Below are experts of layer 4 (counted from 0) of a mixture-of-experts language model. Rows are named router (the router's row for the expert), gate (a neuron's input weights, with its number), up (a neuron's input weights, with its number), down (a neuron's output weights, with its number) and show model dimensions 64-95. Each number is 128 + 24 x the weight over its row's rms, rounded and kept within 0 to 255. Numbers have three digits each.
After each expert's rows: "mostly gets" lists some tokens that are sent to it at least half of the time; "comes before" lists some tokens at least twice as common just after its tokens as in all text. This comes from a sample of Wikipedia text that the model never trained on. Tokens count by the router's weight.

# expert 32
router:083138150134084134120108101168115143151123130093113129137106158134130104124148125159116137140097
gate0:082113110113165149149099121104123166114137125097119162110135128122153075093129114121119098118119
up0:117113144124122101139119108123110145160122134068170129139158161084136103157122101143139079145117
down0:145136092132139156149100112154148116132144114161124143119115099144163146086106159141176133152141
gate1:132149167099132111178172141126150081150091123136148143096155118147073131122133115164122103169130
up1:112123161129119117134137130098133107108132084123158138160176103122139138160145133134118135156142
down1:147121135137142135102183156121092095120130111126099119149124147173163182136100142127140138111080
gate2:127113121106102139080112127134120132132174135156082080143151111115123136157121118138169116195136
up2:123138127117121129155149120062136088111090111134125117134119162134130126117118131149154123107098
down2:120134107127128071125110109118139114168144166150169177147164109117158146098117135141140107121127
gate3:149141156148116130181137126100147119138118160130135132110135106091173124114128108127180112141089
up3:157154164119109183181095116120148122131141140151130112089125119148163142157127117148119114119143
down3:141104132120124126155105103149117082097143109116138128117140105135096147132136149111138116137107
gate4:103114116079127105090117158106096152163147138112098114139100132148097143095111125147111064141079
up4:129185095119131153106110114146147167074158110142091145136096126137103116096108109097127124194095
down4:138114175110096136132131122091092154118182149124137137121092148171108184155111174161086102159132
gate5:183123133103126122160125101111103138135123159098123118166104150138071135095131107171169168128131
up5:130102107087106126106143127093185165107107132120124157177120083151079148105057120112125162139101
down5:143138138126114110143109162102135094155111081138125092135080076087103136133141135127127154143100
gate6:071086136159125117106127104106149116163152119102125136111116117083138132158092110161124110182124
up6:086120128098120124140103120145147119168092103135127124130125135114129104160171147147146095192093
down6:141116131092099150125167154122175102121094143125110096168133092170179094084168090115112127146113
gate7:132168124155131159123113148123128140133077117151153099140103165104085121112091175150151123160095
up7:102127150152134172081138158158088121111131132172154132135102169155082123093122187115141118181120
down7:139142121142161121136148138136160122097138090177124080112123126113116075095105149118125110182091
gate8:133110087150181125131120152094125102128126103139121132152141115101145179123140132124120120093117
up8:112115135148119112120124112171157136099106137130147135085126101107101086166178134159124141137136
down8:099101126171103126110135129098132116143146144159175145115128158121142109119120147133106160135137
gate9:101137142120131141140143132108092128139108176079119088101156129124133114111093121144170135130123
up9:129179126128109126151116106138152119101106088126088111157125121135135140099123136157132112120095
down9:062107150106139137129113160140102097108107111143138139116116141139137159102122126139138129172122
gate10:110175106156117150171135098121131125099128157113111144100127154118109109090150117136172115141144
up10:119108114140145124146119101126118149101131106081119099085140111143149093112157157123165121090139
down10:149146124160110120195125122154099121103163093153152138095122134137140163135088085109109126089135
gate11:101125108145115118115118149151172184158128156110158144137098131137119127157091113118123116099128
up11:142139084151103062154122153107161133106128160095116121191160155166145104120118135090105117130139
down11:136104133153116090128164110149134110135119132167122169117170134121140126101120136146106124119133
gate12:114150152157137098116154129098167143078153122104151185109146160138126118167111166154154131117131
up12:131134138116128144127119154107112123115179137095123118126132143105120164138143146094147114127128
down12:145158159138166094106125128132098125114126118144114152152125098140128094137153164131153141128154
gate13:096141110141135081132142110128130145097156104120176166128134119132147132129120073150149099199147
up13:104113129151097134141106126128121152076109118138124153156099126151154122176104095142119112161140
down13:089125127122137127131147108133143134147157117108148121143115154146138158141060148125094160083124
mostly gets: " well", " not", " However", " known", "ically", " often"
comes before: " to", " as", " by", " in", " for", " with"

# expert 12
router:083116154145131102109095165147143097146144123145125120137150165122092148117098150177138130144122
gate0:146130157117161108143115153156123125127210102143116155134132091151117097107140109116107141138065
up0:106124143119095144101130127147155135146124084136114136097129130113101111131136131109142124139150
down0:094154126157140117105112154105118114181115159098156086120121124117139090116158083103134108163089
gate1:158169108104068156140125114154162106137104076139083140138148106162133107127100162118184131134085
up1:163147107118083160150089164137142088166110117140108109148133125169115108132130120149160076166134
down1:115137137137087114097159123134105115139123154131139101152110145163127177099170108141075158107130
gate2:122151105155116095117095154115141151128092129123099142115161124127124124153132139140131137144143
up2:168104167115127114108128115123141137156097115081119131158124101108168123148135091109097112089142
down2:114119105134128109105141138186150153110172114150128098129079144075088119155097149107122174098141
gate3:078103142091167121120138154104117134156145143091123119150107111140120102114112089116154126093115
up3:093124157137158108181139173073105140100145126145097081115123112087128126117098119119179118080137
down3:161160110151112115121126138153123140115166177125101111104101116104111124129147152143124155155134
gate4:103115128125105087136072120091130129170165097158129114184140125138137189100123127147131091112090
up4:133118133113137159097165140142125148107113110117138102106098142124126068157138170111143181118156
down4:119080114095119161118132111124125125147093155149097156111109098124140186146130146128142100112136
gate5:122164139206107110135124171118097164130096152117123169117135125157059171139116154112108169132158
up5:138108122153138125146081142149082094172125134124124135101148149121107166131128171114104080132113
down5:088141069121145126101131124122099127104112149186122146143162126126103137141128126109147109153120
gate6:117103116103100176113126130123131144136117110115130114090121101097120145154104160135089146156118
up6:093167091171157124106145135144160104111168116123136130141116138158127106114154123141139120133172
down6:144149124140171108141111128179147102138129153153107081146126100125136139163094119168127049137087
gate7:127150131148138066165093139125134110135124124102113184097133104157117151108167141162149101095130
up7:122088165125105098104149153143089151126133124165149126154164130078116101133142108124128126127151
down7:127178086109116120111112125122125128100126116188156127160120123128097126117182097086122162149106
gate8:091124138140133097110124135161128144115160149126124140074130138128093143130117155132161115153157
up8:082135101134092143119151133129091117176095110107140112121126123127143149150128125091096090084153
down8:124106149109112113146147130172115086153122111100104147139125072121130105116090134099119124170113
gate9:102192134141122110139101114127138125160111118159145163163121124141096151174111113126110112139144
up9:090162144162122138116114117168146094132129113151135152117157147135090131138121143172085138145126
down9:103115147109104114145130135171128143148135083130145098151147152125098128107104116117136166132116
gate10:122123121077145122101102170142147083132121175096115100156137134147141134085124157105120118087135
up10:144133108166133064125117139105130114168102129123139113128133135129132109162119132142120143073160
down10:097126101098145133134092114112091093142129123127105188125077127109120141117154128070138062115110
gate11:099097086109084115109132121137186161149147130143150140193117121104061134111147159151134133124122
up11:118146115126135143115152092120174106157117112157133154129090159113096149157130158141165177107126
down11:158137113132131127153168132137134122132093138119134141132137136132116098102117191141102133075107
gate12:152129140123146143164164154138141187117121142155119125112094110115134159119081090148113099132100
up12:150151164112132159147132123156127139114143131150111106132127090142104119102120118131116083153097
down12:121169101128137086117085138117143174130155112125119109137091135140104140137122140086152095111156
gate13:105096157119144134112085156139098116175196118133153157144129128128112115139134143100142104121119
up13:121099141077128097117146125118108126120137173115164151146179128123154125171159136102120134156111
down13:072060150136125121130152113104106121155085111151159136086116121144151091085097137110089111087143
mostly gets: " %", " Votes", " MPC", " JPL", " −", " ±%"
comes before: " ", " |", " |\n", "|", " %", ":"

# expert 16
router:128098150117152144123042149107152110135144111137138153096107163160143169113127115160112139130125
gate0:114125120166087112112089141105087128115136147097126133108138133164143167088163141171157135169138
up0:138149163133148138126151113119159155162148126118118112131115121120108113157096096070120133131096
down0:142132132135134134162149131090134153115138101126107089136151136152123133144129150118120115134124
gate1:153099105087103129099143133107106185151160132136106118122094137143116137100180130153109132155117
up1:138091131163155113086145147113124162137135127134104141103127160079105141144129128131136145113097
down1:147145125164142133115126158158126127135093137115157122147109127184135129131089171084128082117145
gate2:139095165147157164104085108160177134156138054107089169115155122144107132135140136122131109144123
up2:114139127133148133112123181117131148102108135107162121129119157061106110133121113087112153135166
down2:101137209140131108134112127096146171137169091112117117128131135128146106196124158108149115149132
gate3:113154166122134161120118102094111113104137104126118128092140150161129141123099133124137154157155
up3:093111146122149144118149139091159099131169158150134110110135132126149159144164098123157101150130
down3:121133122114139098132125158116155110109157088072118097116148103130148109146112122113176134117125
gate4:112134143168140173095114181134097103140128125077141095154143153115139121155108088114165153085138
up4:145125120099108145121161128094083132138115172109167098127061108122154133143133134163148098107117
down4:156150111117111104129129157172128096105150174103138129071124099136158150115113063159156075120092
gate5:129104157126120114124123137143098081141156133120178094148129087099126134147062105116143113143149
up5:152146111128158139132141099123134174114161094138118125147157165123142137109169095139130100125103
down5:134119157119106118115133104101099132159126085153120116105118135129103134106130121147107118102144
gate6:118139136151161134075131169158098119152098138108142157163126144095137138203132116162114108135148
up6:114114136169147148087081159094100099170138146150184140142131106124148165134130148146157134129142
down6:131165126151109163137094149148105133126131136164111112083126137159167112138135160146143109122123
gate7:138156142077079096108095150109160136109147167135105144109160162110123169115122097133089094156141
up7:142149101058123138111087134122149118077138159150114147100104132122150156090127122121113112163142
down7:128121157123118136174162139144133144112080166118105138120142125136118139157124163124166103174109
gate8:102117167119122122129121115156150111157146109147130122112144076116104118120112178167113105145134
up8:128117187108111120074120159142132115148140109157147141126130082129131133097093113128111127089125
down8:126124104129169131145142138105137149116099143090121119143131159106133126120159106128107102123111
gate9:100123160131092091098128156127124105179179141128160137127146124130162131126158128156110116150134
up9:113117118102149166096190089138133161091105124077098137147151105148136140112158100039120110102143
down9:137125129124119089122140172173107131180145188166180131136140134124132120134110145175123146160099
gate10:155118105085157128110147135136097104119087161122136151136127127137120094173117092168132176119115
up10:112180108144116134143117126097105088141100125133115142111125077120149083111126143111161172117110
down10:185102135096104146092166139112130149093164142105125131138129160142131124136120096127143094107114
gate11:113144097169122102162111160135163147122112183121148118127096097109169176138137123094155129152128
up11:133133136130126137120097093132148114153142103167127170137147128122084113099136160141102143141127
down11:120153140138102134112134099130128101153105105132121134162140081134127114143171144127093151087129
gate12:111118119110115146140117158159131122129127155129113149128067106140157142124141105135147119160147
up12:101176124138114098139128119133155150096137143059149134117143122153136125150094156121123140125085
down12:113150138110125130103126103128144091184100135138118139166135108129153134125136181079099101135105
gate13:109120146103141114096109147161152148155095109115141143125133144130170126105128144135096149122100
up13:096112116130076120110110130142127122126106186150103093134117086152107132135146148119141143101100
down13:133141154118152154102156085125119117112095131108107145129154138136123162053135178149150084183143
mostly gets: "|", " MPC", " Votes", "|---|---|---|---|---|---|\n", " Total", " Preceded"
comes before: "|", " ", ":", "-", " Total", " \""

# expert 38
router:152124128096136143138170125114166157129122149142151099084123143113153083158154102140093140108115
gate0:120147144122101093095102111093142140176115165124141149125134130147120076127103168060090106158132
up0:130126134108075098109068122089139109177152153153122136111138139160133100137087182084128114155102
down0:113098146146187170148191101116161149103121074132141123111113113154159108124186079167121131124125
gate1:130137129119170133134112119165129128147159154105120149139111122108137071093091125103116151105107
up1:117111136161074126114146137138176151152114120140142126112123131161152137142155090141138119113137
down1:139178097131104121096105102128088143116143144126112136165082118131147118110115135090117130129108
gate2:124133096149118136129152107101105103130121175137102128132120121109134099132119113118109133143139
up2:134172090102157141137106100142140148143142163154097159147129106103129075129111101184137063115118
down2:143169137120141113137158129111098142143142167110090144140173089160128139117138103120130139143114
gate3:120159079164152109135128120148119080169145138128116142129164153160119061138135165129131144113117
up3:121136064083110139117132122163162103177119109160125130148145151177104073126129119153105137167130
down3:128155130109174134113131102168143124137137101122098138125069132126120114183106136113102098110106
gate4:116121154092147142159141123121156105169115089110133158160114141157128101095148151130146134183156
up4:133143119100111129143171088117101113145080129134155134112098122129161149181155162086117125134154
down4:170142132125125114150182079149107066165148104121097149128092103131116139095142084106127144102151
gate5:127115166120153130129082124131120111156147117134117117111123147126109108154098108123117113082107
up5:140085076125091146100100141117181112155118115150167102134116149146136068104105152121102179123096
down5:127110130144135060106140113111125166098134162110152134132089115104136115113167134105133094124115
gate6:139116179126158163125110108148133128129161120137118129114149129134133156153146107145127159132107
up6:113127063160111099127097134127125138070142137111124158125130128160162102130092153095135108135149
down6:078124178130171135134121118143164165110142128112153088137150117148144201138168145136121137116152
gate7:139109129147100093153103116126117099146145148109149102130110138106155145130113176165072086144152
up7:103109136134147117164123123098125088120151141122136119094134142101123153139143142142088113140129
down7:126182133138152147066183116174130164103122112134135182157143126136122114135137151121135136131113
gate8:126106117177124095092187125112144116166171108124156132135098150132128149124098071133145147143150
up8:109116131103131151148091147118145162095096185115090109107163155132095142158152116131143081107110
down8:130151120111110120142125155134121164124116141117151095092159151078153137095137178129121107100092
gate9:130103158093131133129130128124119138110104145132130147106144126146094117127113122131124129141140
up9:148148104164126154108156135113165107132122094145143138147100146119128125099084138105108124129127
down9:083106142107096137086187131115100138100128153094091138156130093127127155184118127157152125137129
gate10:101173106124133099157120090146099135118105165144105189135093143128121134144134107106104147141129
up10:147121110095114132110133143162137174154117132134152172140108162149133098137117127133109117119151
down10:144153092102132131162116137109102152152130135124100110133150144114171111110153115074092098093144
gate11:146147149129135149081138071100166174146153113158124170140111118126136112121105132135107118133083
up11:139101113119105147104110132144058122109122152134155093123117114119100140188127091142185136118134
down11:141099111107106104169099168148150134161139133163128187123120119137116158135119102145149088151093
gate12:145123097141156149100146108153081139087073140114146139106160096137142118146114146117091147108169
up12:143074186121111083088102142154123133160094151106136133131153129158136137150102183143132095075092
down12:097126117152147123143069121152158111117109120157098117126117156132125126116086103169128148146137
gate13:143081120181110124149113179116135124162103137124125146119150124117144190106136152148098117111120
up13:141115124115124112169143170190089109131103176145169111142143088136152194127103184136147143136155
down13:091111088127130126118121104090153164130135094144085138128122139102114105137134132121114115101101
mostly gets: "=", "====", " Coordinates", " Born", "===", " Genus"
comes before: "-", ":", " ", " Born", " •", " List"

# expert 29
router:115087143120142144119088137109106118106139113139152108135181155124150133155154125128118153109135
gate0:165115076137122115133105091135156113135163150185130137120141146162072096154128126154145146103114
up0:126100172107106110140119129120101099139119127124093155136106115142118099146115117096089111140136
down0:088111138117079129103111080132178137137136109131158127119132094125139108112138127135116131128145
gate1:128142118146171129108109101122098081163127133116126125102166161155125136150155106097121147121096
up1:123110149136123152107092129090126163107126122131167122113114095170124123118119109162111093123104
down1:156110155107146134130117090131155108098093113075120140099113106113155154167122136141120139158082
gate2:125117127145150129163085137098122168166152129158145118128154174157113119166110137115102121094117
up2:150126138133110131085162112110101136112150142092115136138166149114144165103123124101110086144106
down2:091125113137122153148146134128129130156144146119141141110130166152145173101151138096114174136082
gate3:145138138126118099125132162136138140127128108157145112159118115103105113113089126114156105146140
up3:150158126126143093132116134156117154107113141172138159151150150151138129109127115112144100138162
down3:118134121103146139114143096131125155136076094092160132100110119139136135155161126150120150139099
gate4:116096123158134088130094164157147115113108093074192140130104118144152161108092187077115106155123
up4:187153124143156153127096126094123119106152142130137092096165086095132097107148119146153145114120
down4:125122138155125109128123127112103131112168096099159135113115120089155143164128113165178154152127
gate5:124121126072163146143117132114105113153089149123133130129169176134145130130132090145098130091071
up5:123141112166127125075171131141143139107163103125141139129084081142135112105108146112161146104153
down5:169126113134107096125132151122147126122144152138130142151115186122159100142149161173119110141141
gate6:126136150103119148094122116164131121094125121158130150116125139118102097128112113123072140144121
up6:144153125181142088103116110136141130118145143156130152157121152151131111121091108172100162076146
down6:139149123114138119137136150176107046149146171121151148153134128142084149163107134134097119133120
gate7:143172149105086087120163086163130106119131122119163141101133168150121091154144138134131122132073
up7:122100111134123121120128146099135115121137145144110098176128085087118144107121141111114130114188
down7:166192095138111149117083131117106178141153134153124139159068121162126137109137146135178093168108
gate8:153102124109067137127138157116123165140146096156120135095110151140136100153092102159153123148121
up8:110124140136160100128149122153134112115119146130130141144156130132137137140128143079110127109108
down8:142124139130150116097163165093172153143104147129143132124144108157184183154110151150087147155121
gate9:174093109113104123109147153067160127093146097195127114149123131151099122121157142114114125113100
up9:108135155107138091138139112141125142151140142141119125150104108169129132086099089108109113155148
down9:159110138127103142136162107116123137104133091134166090141120118137100103110132120073103089139122
gate10:108122117117103144137153133120120120128065185143085121154130102191122127109125146124119124125144
up10:094117131141132132085152145167132130125154090131155105089139130140184178161111130147166130148148
down10:124121149116080124141153138085135155120128137147108118168111086145140146157145138119128144131115
gate11:114106130113110110081100156068116131114155134154137158121110107137162148129118143092116113146148
up11:069133143163108155118140109159159156080131129118133154152131173093100145175113114148127133108116
down11:144139141110119106159135141103098169178173106152116083125135151145144138129115119131127119146153
gate12:076139160137162145107081128146146144097138146147125129174169125144096187169157137150135112116115
up12:192137127113126117153138143117144119165081132123138126086102102117137062092074152129085147134133
down12:120168128088114113122094161116128095111115173100097169135161091126157066142130140119128123126119
gate13:156168094136144125085109102197109116118144104141106102124126133087131114133136138102104155137140
up13:128089107142112147090108087158114131180123159183102104107169110074148119125137142179122092093132
down13:169135125095160149139164142162163165100111144127142182147143122145099130104107127071124165142140
mostly gets: ".\n\n", "\n\n", "==", " =\n\n", "==\n", "==="
comes before: "==", "The", "===", "-", "==\n", "In"

# expert 11
router:144149147142177131129125182110123137124132120126104098108134143122131146130114143130119113114153
gate0:136146086118114124116113110130109129140138134185143119113113142138110124138116116101101090152154
up0:111091150154085096093123109129143115120120130106132107133098156126127135162105098152137121104146
down0:124104115133109097126120110154136136099148111085132128146129115119123147141109133163122144107157
gate1:130126142118128123091137153158122171157140135079141070105147112137133153132157126168137116086135
up1:140132111140162102144153097076124116088134108207152127158142116120146144135138148088139164179084
down1:132127134093123124105136127092093164091110091084128141144110117099134153121160147139126152147133
gate2:140139161128128128125142137113143175122125082137076070165134146133117110118165089132152144104097
up2:161169148137130133156129137110145184092104121127115094160122123186116131140148110144121140129116
down2:105073088126143127124143135161094081131107138140107154098124111120112122134077144111122104099125
gate3:088096158100128120115145097129132169116076128147127145157113127129157132166136136130130107107141
up3:110077139088116107119159092115142133109075108121147145153098135132129124166148127142156116080123
down3:132114138132135119123161121119141105081125118115158108138111137089106102111144092171119127099099
gate4:098144128112140121102154136181096102121168110133159141121152111132145110088136145139132193151129
up4:092143148136137099146103099142131141121094103113125119122118098119161135140134136132171112106168
down4:103129124110133141126063147115060103134141171139142142129151116127168106105155151088113155119117
gate5:103165135147138106116125107129141096108126102174117144078147171140107127166119156107094110123118
up5:136087129134122086102115155115139100133118162161138121147076177181157163172171115112129133093137
down5:133150143092130165117156102152123127128137138106132108128152091073085112104122127151082129150112
gate6:101104125142100082145137119103083144129117089139139171111151155134166113167099136112133148097161
up6:071097158137111113128111136105064130133137061151148154104161163150172160143104141088130128127166
down6:139113100114113151112154127156141108123115132148140107123140155116107161124144134096135120097134
gate7:110186114095167153085138140074172090104096109123157139132114157142134141108130136149122117138128
up7:123139142129140118139103157135083110125135175107126153130131121104128157117124142153095156121115
down7:113173125079142132107105119126146138114155150150126165078106112147117108150106139140122146168129
gate8:139110115086166076122112119127104119107101139139092127098124121153109156144079138124121098120132
up8:127125129195095163134144132145144097122150106104119113140138135117136142102149102138125140146140
down8:153074120087154104181125099104085126121089125117117108113131178131125140164108114143108084112119
gate9:117108093143166087120099150115121140126110169153123118096133148145149160109153162175158122128102
up9:151079130087130144123110113130107153134086189142138122140118134149132080118145135157160097152094
down9:145106156125071192139144100140139136142176127130147136125109112126102119130115090113115123080140
gate10:150105077120144101132119092109162155156128129115092159154155072168081170127149134148080156141138
up10:113149131139121142124111148167102127115128169143172094094088139087149104122125134137172117133150
down10:114101122109132117131100104109106145148159112107117147128169071102115112124128154118079116126105
gate11:136127121127119104108101155107124149128113163153140064153115145134137170080121108157102105110106
up11:127131138137123133159179095155152115123127069096108152106126124123154096178141124094150132138123
down11:120134162154118111113072162117089119116122152154128153145120124146123145088115144180122136093116
gate12:165092109139141123146113151139107102136125125111144137105149150151108097095102161168159163132091
up12:135111136135155135131118122110110151101137131136111162089117078160138157195116137169103158100117
down12:143135076090163102111128130146107101132106168065158139122107105146130110110079100139147168122128
gate13:128153136108140117120112145119138113174148117142115139138153120101136127108136143136123108118118
up13:156122117131106121106117115141131109140123154128131132127135083122146123117156140151089149165136
down13:155110106067151112149169151081101138131114113130130102168147133129143121151097129153160180134128
mostly gets: ".\n\n", "===\n", "\".", ").", " ===\n", ".\""
comes before: " The", "==", " He", " In", "The", "==="

# expert 14
router:143143079124097139105089184159093130139119119121136137109120147144113153135117092154114131145129
gate0:103124161128126145091161118149151142149102139131109142103120121119149086145084146137129139111095
up0:149130136123104134096124119125128151137142086144119122102124129110127096141155110097126133138113
down0:116163133111179128154180129120112080128154122107111176150149107169183119090141093127091120165146
gate1:124135151166120163093092123136156123143188131124147085113126158158119140115114123153109124112075
up1:140124097096156139116087128125119116137157094134144090108121159150092175104144155165128115131100
down1:169149151141102126178160096111158136146131113144087118174135116124142115117131149110108104140175
gate2:165176096133153105165125137170137125132132142134158162120106122108159113135116120113123133101144
up2:114079112092100113113114101107120135176124125143136092150165104118098135138117133143101144139152
down2:108096096124084143143144134158116126125117146144105122146138133156121168113152154117164106130104
gate3:149140108110106136145133173110115157095132150116168168146128134106126115147152086092130143097107
up3:153104134098138086131085159099101114104124151145137130141098161121104138125132082107140141100144
down3:121138120104124142142096127125108083079109133128148137113125113157105114133057147133110173133134
gate4:166166122129140118112099082136139092119095147123131127113120120099088113139188160142140076105124
up4:125101110158118123123170118124164148110167167141131151149136103128170134145093146130098121130130
down4:100167135142136118146176118150163133098100158147116138160118130150143141154114111086151100161110
gate5:139152107145120103105098144078106127146092133116149114144132174148167128133157093134152129085151
up5:152127117145156105115113134126145119151132147118138136105156130101113130157144131142123127112163
down5:115113143104108141113157085142149138110134128145151078126103120125118127139148176066121122151142
gate6:125146155131104145145125153124124077093110141165124113130134138148090153149115143120143090175128
up6:163127138139131160131132113106096158148121148150103117119129170158130160118123142148132136167137
down6:086126132086131080111119121117133166137099158089140145156095100127133134121112144140094113081196
gate7:136154155118127132164147120189134134134126131145118140149128153107096140166144150120088103141109
up7:091133107107159129122088113151132146146136122096171135118121104160128121128137145095140131160145
down7:092126128107124112116069108138150142104118132120133164108171130156100111122124142054152086144103
gate8:107142110117143125102102133112135101104121109117120126112126140155150145134113113166218119109134
up8:130155145125121145109117105135113118149123120125110085118146113138130133117123150127168144125130
down8:134135110141142121107091123157158143115101110104123151086110124110127119154159138124130131099150
gate9:115143101107147101143122146147140147156184138146144183143125161147119096099145101131128108149114
up9:110146126100145143138144132157150136149123085158107124153148126126145100114151130120148108119111
down9:174143149140129073095130151162134130073147112138166159132146150122149112114131136104127145150093
gate10:175141133143132140123110150147189144127144106091114141149095109161087102140122126108130129134096
up10:091123126114126122136122103131140124123094141155137095146154138151156141079164113120138100131158
down10:100141136174174165143127122138155112184146093113143142112171114105052138125104137127169152161124
gate11:103122120135160099138175114118161125148136155118120139099112092173133123182146154152138140137118
up11:147128121136120138116094166146124145086134116127152126151156138102127127078135110100154125101144
down11:126110137157120129124028125116123159143170151120141156114138107177106097093154094151137120170157
gate12:134129135111166175070147155136142132138109130143177108108123123131135176077124108138105109153167
up12:144093122159070080151105116146151116131137122109118119134140130148128149175145160126135127107095
down12:162116133112113124168076133168153127162134131091154090135113099145165149169112142176135145102105
gate13:122133133111103072153106167162166142147120108096114143116064151144126127131109089155133131129075
up13:117114174123124130138145096134159152116140119121116109127142156162150134112136122158137100091117
down13:122145156138124140129121088129106088152155120147117131184133116138134120125146108109113116157162
mostly gets: " him", " left", " back", " joined", " After", " before"
comes before: " the", " to", " a", " his", " in", " be"

# expert 2
router:140148119127148144124147115083153127116124087168148119111109134124147103136168153090101105149112
gate0:099148128084129108129119162120151106141139096103118144124108135131125124112155139107149126097072
up0:172127138126096121110102135130088086146137076113156164158094114164117142138136160158148114080135
down0:134131131079072115108075123126151120157135080091091167107072113128097156168114137175106131148142
gate1:106187127121126123117096094131137125121122167139146104136129134142128144142123170101134076159085
up1:172178114158142102118132078123134123128131102116146137120129151152132168121152139096130120169085
down1:116120125134124117198152174129141110144136120133128135115127110102119127084128079166113158099114
gate2:114092120096139085144153145142114125101141106109146143121113138141148151128098119141090094146093
up2:182143161120129115129134112105153136110089175153096110133148115123112106171133142136170177115131
down2:106120128122172150103135117135112127133123118128099140156148130118109163121129114145142092133131
gate3:132124084130132136157158124071130154160120150095138103184113144133119109106112150159119113151118
up3:118102135107076123097150124144134112137118139146105175175115137115154109127102132132132144122137
down3:145163115136156152127102117097113119116132155121125115114127093079140148145117123145144149108112
gate4:131148089142132093151108168129139148126143100089150109189157152118111110165125158161159114167125
up4:154085165127134144138172108128135129125129137178155124143092113070132127110104143149148159137123
down4:120076142180131155138132130138127130144109161101190122110141136103167126120116082122134150132117
gate5:101110115164119150072143157108115106128135170096086183162134117139141111107116128108104132153087
up5:152136138131119156117106141100088079134128160120121117137108116082133119101128134160091119149115
down5:141147086139117082142139144145120124132143166133153121126111174137104164120182165091136142161161
gate6:143141135129098066130164135154116104121134127143121131134092090103125162128077086119175121111072
up6:094106134140123158128154135105116170149154148098111132151118138181125139120163125128135131131184
down6:133166134117127113112142144114163143117073114087159128123098103158122104111129156109133115146148
gate7:168126099143133155148087099109126093131127112129162146145148195139108121175114093145131126126085
up7:141165132115113131157136108136141140117111124135172119114123162128133145163128143129117127115142
down7:151158112139101115126136090138133124134121150051153156151153151141060124139116157142121147229099
gate8:153147135107141147168107172092155149127128155143120137117164149111082120106122115129129103167080
up8:105115150114098090092120143174141096103132138127135143149142152084122106142141118160073149157109
down8:135090113137134097119128141135112144088115084109118158127080098136096120168092138082153143120120
gate9:149144147148148131080141121163128156137092118128156135142117129157116141128093178113095081172086
up9:109139115127122104149119125110115102109192124121111130089121091099123113178117081124145161069166
down9:122130139137140102139144091108124134123133155139156082099117131090114122135089150129152150110132
gate10:143159138116124123109156192178114086104137160126140114137107203151096094128107147136121126109123
up10:163117147125131092100141167158142119118121145121153107112075156183118101123129121132142119115126
down10:097106138144128124119111162106098136141122140135173078155128149135096116123175115136118134102100
gate11:157141110112139118128158108079121163115129117160146144135130142162113087146067103137126163133115
up11:095111146135102102155154156124129133117151172118147149118114073117129150147156126151137104140154
down11:139094134113095102155116083114138087182133092125107120076147108084141118125145112144077132135128
gate12:114167119146107128107146173161134103140161151122147150138115142152116108115130171174145095165125
up12:128107124086150123115110114085120129133081109100150126108124121095123143141100134132138128120080
down12:124122110147177137177126158147141107141175129151104155138144168134114166126123130087156085111132
gate13:103177128111115153157135164080108169115135137136088151109131152158162095121116136100141090089122
up13:122162089125098152149143151118142157056111147155128135131128140127144116111109118133128087125117
down13:139122138065154132118137110142108169091136099095151127137126160145123135135115078133119113168113
mostly gets: " (", "_{", "(", " [", "^{", "\""
comes before: "1", "2", "-", "born", "3", "aged"